config.toml
num_hidden_layers = 10
hidden_size = 256
n_experts = 16
experts_per_token = 1
d_expert = 352
d_shared_expert = 0
hidden_act = "swiglu"
moe_layers = [0, 2, 4, 6, 8]
router_score = "softmax"
normalize_top_k = false
routed_scale = 7.68
balance_loss = 0.0048
balance_bias = false
router_z_loss = 0.001
router_noise = 0.3
init_std_router = 0.0196
lr_router = 0.002
vocab_size = 30371
norm = "layernorm"
norm_eps = 1e-05
tie_word_embeddings = true
optimizer = "ademamix"
learning_rate = 0.000373
beta1 = 0.9
max_grad_norm = 1.0
batch_tokens = 65536
max_seq_len = 256
train_tokens = 699500000
max_steps = 10674
dataset = "wikipedia_en"
Below are experts of layer 2 (counted from 0) of a mixture-of-experts language model. Rows are named router (the router's row for the expert) and show model dimensions 128-255. Each number is 128 + 32 x the weight over its row's rms, rounded and kept within 0 to 255. Numbers have three digits each.
Before each expert's rows: a language model's description of what the expert responds to. This comes from a sample of Wikipedia text that the model never trained on.

# expert 7
Numbers, percentages and cell separators inside Wikipedia tables such as climate charts, election results and stats, e.g. 13.3, 0.4%, separator rows.
router:127108150163168148133081115135136115079133127156136164094081087097124130100101148072058156183141168217089146100109073161113191163182084076128123088120135125141168117170123136129174141151139168076115157116140129191160098130140110096136154200181135104105180142138192172117113167131113136087159047116143164109106174150158163111126142087152190115137115151088110128122072092134118144111140

# expert 13
Hyphens inside IUPAC chemical names, of and in after organisation or place nouns, e.g. prop-2-ynyl, family of GTPases, Municipality in.
router:150088148148153098132111089131181098079153120124144150080096117109169098074067169090069143144129153143147171101118109131089202147168106135156103103137118107124153163152114129106123095102123186101111184140139178140142113139146137070136154168198098123105154115122133132119103168104141090101198067099146155090149168140133127152165154099148137099095120107138112173129063117148158108103093

# expert 9
Pipe separators in sports and filmography tables and colons after infobox labels like Produced by: or Apps, plus the pronoun them.
router:156086144151152101132114089134179102080156122130145148078096113107173096075069166084071135144127152145141170103116112128094206149165099136153100101137118106123159164157110124104117094104125189096106185137137173136147118140147131069138154167199101122104148116125133133118103172106140091106197071099151151089143160142134124150165152092142141100099114105140120175129064115145159108105089

# expert 3
Possessive 's, the article The, and word pieces inside proper names and coordinates, e.g. Berenson's, Schimbrig, 01′04″W.
router:151091146149156100133110094132179098083149117126149151078098111105170104075068172084073141144128149141142178105116112137094206149166099133153104097138118106116156160152114122106114097113127189100107188139138178136147118136149134068139158170202101118098152115125130134117105172106140093109199070100147158087147163148133126155168152095148136096093112104137113172134062116143159111104094

# expert 10
Periods, the, table pipes, and sentence-opening In or On, plus digits in coordinate strings and stat headers like Yds.
router:150090152153151099135113089136183098082154120127151153078092119105168100076069173091076145150131155146145169103119113131093208152171099136155108104138118106124155161160117129104119097108129189097110185137139176135145116136148135070138158167200103121105152118128128137124106171108142096110197070095152158088147168144135129150166154097151143099101124107140113177132063121145160110105096

# expert 0
Word pieces inside South Asian and Arabic names, such as Ramachandran, Devgan, Khan, and -pur place names, often in Indian film cast lists.
router:151107114130143102121070081143091121099164122076178144097099090117182091134107167107072109098139124183126183143074091131135178138181121153155100093113119171191169164207120083130150110148161138103082157121145170156161096121156136082146119143172088102097153067152181133122082147117164110090177120156135144062145175157111144145156149113122176090109110092125136117165086117132187137111130

# expert 4
Equals signs opening and closing wiki section headings, such as ==History== and ===Community research===, plus table divider rows.
router:158095190162152121166104099137130069103127098117121181058084102107143096074098174111072123190137138153118156115130110155142136137175136125110129111126127091089179194166141123088106099151123182042140179175144145161178142120136131105184149189188080084127125090139168137157121184118132124082192077094149122073104120159139072153164168096128154124083124112130112152123082117097192114085100

# expert 1
Function words like to, by, for, that, plus dashes and trailing digits in CAS numbers and dates, e.g. "Succeeded by", "104-87-0".
router:153090146155153097128113097132175102081162118126149151084091118107168098081072170089076141145133156145139172104115114134092211148169104138159102098142121111129152162158123124101117101107125186105113188134140181135145116136146135069139154165205101123105152119126127135117106170107150096106195071095149158090148165147129130151162157091150141099101122104137117175130061112150162111103093

# expert 8
Line breaks and mid-word fragments after a capital letter in rare names and taxon terms, such as Tendai, Lauper, Mygalomorphae, Daup-hin.
router:107110145129166108146077126158157143078148055135123129111063083082192127097101162065075160166116142117145170143140128159148150150169114150147123113120075104123110170141119119128128091118134172094162160128139174132171113130140107095162165133172075124071197120141113113128110152101190152118124109086197158132147163125123113153140126092145161111113132137154072173137076150153157092060125

# expert 2
Hyphens, accented letters, years in date ranges, and academic words, such as dissertation, professor, titled, 1982–1985, and chemical formula strings.
router:157091152150153096137115094132180103085150122129152152081099116110171104075070176092074145151128151146146174106118110133096207151168107134159104103139121109120152165159119128108121098111132191096111189137137176142151117140150137074137157172200101125102149113121132138121101174115143092108201068103148152090146161145137134151170157100152140097101119105141116177132065113148166113101093

# expert 5
Commas, and, and closing brackets or quotes that end a phrase before a new clause, e.g. "Infantry, taking", "condemnation" and.
router:152089147152158097128116092129183100080152123124149151083096117104168100073072167091073144150126152146142172103118112133095202155170106134158104101136123110122152165156118126109119096105125187096112187139142182137147117140146138068137154169196099122104151112125131134117107170112142094109195069097148150087147166146133128153170149096148137098098119106139118172133063114145159101105094

# expert 12
The word to, table pipes, suffixes finishing a word such as databases, inhibitory, researches, and institutional nouns like Primary, Military, Died.
router:151090139149156100136114093131178096084155123122147151076095113111174101076068169090074143150132152147144177106115113130094204151169102139160103104139123106123154156160120125108116098107128189101107185136138178138149121135154137071143158174202098125105152118125128134122107172104142097113200068101152157087145166146134127153165153100148144099099123111142117175133065113142162108105093

# expert 6
Opening parentheses, the pronouns he and she, and content nouns like design, service, war and relations, often in biographies and tennis listings.
router:150096148156155100137115091129181098085154118131147157082096112107170101084067170087073143148131149148144174106122114132096204152168104138157102105137126106125157162156121130107115092109127190097111187138138178137144121142146138067138154178199103121102156116121129135119110173115140096114198074099150154087144169145140127148170158101149146098099127103135115178129065117144161109104092

# expert 14
Sports words in season and match reports, such as football, goal, season, field goal, home draw, and cells of league tables.
router:147100145111149178138105131107157138109123077088162132112112111133129124114084194134052163102150140116136193076180126122080197146155122114144105104112104110146188136120125148164146063129166171082120163112178118154155110118163122075176111192193082122109125149153119165162082134053155154097190143113122156074158136103157164149157174083103147141111088119138138135124067116114137166120157

# expert 11
Auxiliary and modal verbs, negation and adverbs in running prose, e.g. has been, would not, once were, no longer.
router:143080148130122109120094113156184059056130118155151121095100139115175140113104149085099129151118157143123167099145119137103169138147123158148124111121076127097153147129136098112113091137166187098140165179180185125141091168152154112179151130226099102085159067141149096119137145145120140111232087110182167085160122125137136165192182078138141110104124141147124178132079081156151110149081